From a checkpoint of a small mixture-of-experts model trained on Wikipedia.
Experts: 64 experts in each of 7 layers, 1 pick a token, a sigmoid router.
Training: a variant of Adam for the experts, 3458 steps.
Below are experts of layer 5 (counted from 0) of a mixture-of-experts language model. Rows are named router (the router's row for the expert), gate (a neuron's input weights, with its number), up (a neuron's input weights, with its number) and show model dimensions 0-255. Each number is 500 + 40 x the weight over its row's rms, rounded and kept within 0 to 999. Numbers have three digits each.
Before each expert's rows: a language model's description of what the expert responds to. This comes from a sample of Wikipedia text that the model never trained on.

# expert 41
Word pieces following in, f or sp, such as inf-lu-ence, in-act-ive, sp-re-ad, f-at-al.
router:455535545479440475516516456521444466552482442540496478570507492511586463439444495492441429452493499493499473561455453521526549562449487407423506492509423490550536489476457512446508509553458492508506498508510506474493496455511452513455525541486497435510507548548524493578572564519586486561510472552522507495523534507566476463529509456493484478520432503394499459518478482484536481533479485534500517514473507507451403476445551434459541481548452473433539500569411486452515521562553489534505443486486451471522548519489517502469569511523512545454421456422577603524474482519499492569465486455442501462535532420508500518428480468474454450454486512475531519532527520519565560520488501524567427469535537539536509479487474552444469519479489471522540461501479519560524530439445559
gate1:518487516555465430462468528551535506487473529481430568499524545526524565500474510571463491440514485551489566445488524509507507440388518475541521480493512478456569482480500559518547511488538491481558509535529444450530523489498463422519565547462523587518456494578513477564481514570492484510493436458490468515500587515488441470457538465530510493459480511492471456546417458481506480543506496547438428475482491538515517459436423524480483459515485492542508385490475439535576566543545475511478522471466524463514485543492533529551514535454477529455506583478514557573490430571492453476473506493458495489522462489545543507522553501482542515502439530519485482509517554478445538547493515508545485535467518548528520486478513381586511435480477503560603457540562542494492475534535399
up1:500436432456549520458487472515459539502508478575614487520493445575529479486531477456510491475519541521443471506501533517491501486530504570490489504493456530559481500502557528522542527442495412537548530531463513489480483432467460535498472413495544508472553520442509549473520475514438462454480526523444444486502490545516537490528475582459505490510572519568510529549515465478495480502553480509532492488531529462505456573483462531460555532476456431529443565468555529509523465492487568487487470548500490554482534447510449445515535412453533550521562479426437518444492489488453487449507547550576521429574517554485544492429471482537451513481468447482505545545420510516444492493491507601479562579465502543452509577488591539532453585510555462480568498523493559452531509526465524

# expert 23
Periods in decimal numbers, initials and abbreviations in tables and lists, plus currency and degree symbols, such as 0.88, T.T., m., $.
router:461552546486395488532475570444522483550472495478491518506448491500622495404505504508468473464482490538454475497508524548566510506458502486424531463570458477575513512478458517515496547538529537567544475442518496484459488460481485515557464493469489455518474505550507481551597507551495486521498469514499470476496506537568511541522465486471446520477486489372551480520523473587572454481467549509483501536469501547514462507407472412418459577498485478487542469462514432497536531507538541548520440521441557522462526513523487489486482511522452523446537487448526513507463479511522528547456560490482520503509554425460521481415487496466528504548484507498544539470505515493561574500467543533514436483582636556530512498495474524496489508490451554555468458485428502619471522496516530
gate0:558510443450528459501517537466488486504466425474498483499499456551463513441517497487573482454476473497568528489520521459530467486515503589510481419475478457490492444545456507500458510411471478540508474518509474549500537548558521447494484419517491491507484435570425519465529481471421421541554463387535507460531503473558528477517485522498456496501488449477610470512531481552465461528479550557465532491540493500462505489539557426541512451471495482484483574479531414552463491492554477515486428476524548540519490579540485584535464510516475626495424439543467541474450525529421483508439491534576438503439453525510547439480512513532517540455529486522555479527523589441493543474485526520536502475536491489468518521499526486490473516547514486470474445548527423518498497466397469
up0:529494451505561502446476514487484507505546534502531506541548509477480522480515492585498575423545475511554535565538534496472498451446506498466491557503453517470502423457443478504386456468448574527439500456473456531508425474474434478450455524557465489489445451495480493448419462524555499513451456457554489497518515513436434479464492452503535517535477524473529498548503539452544534533549482594480443510510506484459545533475414528553498457502537427535579476521540527512491467513462524474433483412530493536554492480548458558449447529452497517482472485511568504499454524433566535463473497527558460482555500483465496529539489516513458492473536423481501432550506517522494467522537485506509569600513587540408527512483538493509506489477475474380574469481519564549522540509462467

# expert 60
Standalone space tokens after determiners, possessives or verbs, just before a following noun or adverb, e.g. "his former adviser".
router:533485465427539486494533534458536476519496487498495464478613543600562544428524451475559483520471450516429524462470492460476509477457455510465502493531479500545497475513500585465509550500550546532454520499461569447500485488469515455581502529527480435446478524527507489481526548458523506547541459533513484528525489537535532504458428504506493596490476492405541521450522499507497516582536537512481546532454510528508515478488438396482443525532566539456505488528512488508522482523465499492499482474423480499467534430515539557453534546554470502501461471453549629400494516479475518593464590473464515501511531478496487477454529520471434523504553539545502462444540529520522572495465447506562456515476536561502527478498596587466484512480433496473480446482428493557497524456420485
gate0:569477462550528439440512486490475528569480474446557552504486538457493519423534472480524467425413523478541509575525466510476506453492526533437472585550521502482482457490517438524464504427528487521535533522540466446440433496467503530502407429516517438534475440413467486474485495505519471519493446523501482473561528488464496503468522488498507496547478499416431534459515446438540479480543470530497469469469492523501537587504466456468416472449533482491556534546507530493524528461452571474405487409526506453529500454511550541474549553456441476523490470519466620511490439482525479610507532555485506472444538544523459508527417517496434493498534493598471462500504529540481476533527555493435454537471482541516555525493572482469481445510518506526462491452509480510532562501524559
up0:464437492524491460502493551508525444494480440556427483603473473560519499573474539513567460583543546522484516519498524395529483471498543544486529483497427451456521510502485616472480541617512565478496480494493524506525484451529465468535547469500499484471497551611525561574541483554441492522479568477493589528491501534481617497466446541505502477546495490483514486515468530451464484487501508479491532518479524478518525476496500552517534436546540517460541472478516506475470605467516439481507517498517501491413433492477410460557499478548556515477518506472577473497485525520481480467491543487587436485511505514450442481512574415538511438522520466472496527539458480511525479436444505547518523545507491448520458534538495555532505482480484587491529466400493544504506472543437497

# expert 37
Header words and cells in sports and election tables, such as Team, Nation, Game, Year, Candidate, plus pipe separators between cells.
router:469499480439416528498480504542556463550534543467502521474484473518597558477424478463472489443482476474489516540451494559509543498431532495477516471537507484569471475488442469509499536560488478506494436499483505488483485433512457507472504502518511512506440577531546517619611533480567518512515443553444496483492546549542551493560545445480525482568494561415559495523430478513493486548492525529515529481452547539560421531464474413436495523549545528538517449538462426473493486487570492564436418546431587538485464446481525463516543552567457471486456518470530552514501482493450564549513547493444535511534511521509530479469491488453479502511530533482499557506541470462510513493493516452538399538538570554536432479497516457565543522485498543540509520515477517499551534434530544
gate0:526492414553537489466488484451559477406468581513534466490516519482547494562438501403484446584529427442510523531511480499450468475402514552494543517515432503479537517418496474510536531571434521444524526497549405459511551546465487571464439461503585494484440529466479479421491507467562522521508471508502445563462527523495542478440538516504493501511522407513432468491488539555466546495485474527473555500497434472491479532505488530508439526566547580533516497538441498502572441419491476512517539461480510511537434571500482496420503566545500488468551526470459532557494535509492511521459476419471537489543577448528485465481460457416444548500533547518481459522525481443520480507459469487475476425532461545540485471553566537514505466498476489516499543461483487509497463505481510
up0:460516543443383461480562516535487504498469499473469489560502418494530472513568507457549470429513561493551539516527457529512544529511504505453533491550476507550447508452531494571439489509551458544572470444468509491427412471474532446531502507448504522517570478446511537489590437465531503466450495521522478546500512523531509474454544538475553460553431564451506485562442479423529543505492495447531465480475460479513550489505577483513532510487479498492587459515529522445467514518499434539487537468547557456497502489454439571504506551502468571516506496535448500521539461456548439590570433461479550550504477465533458439485587491552444534455427492478506522499557412512516474517479517466496452482494542493493504513542475552545462515433525470432490539581467492488518561503555525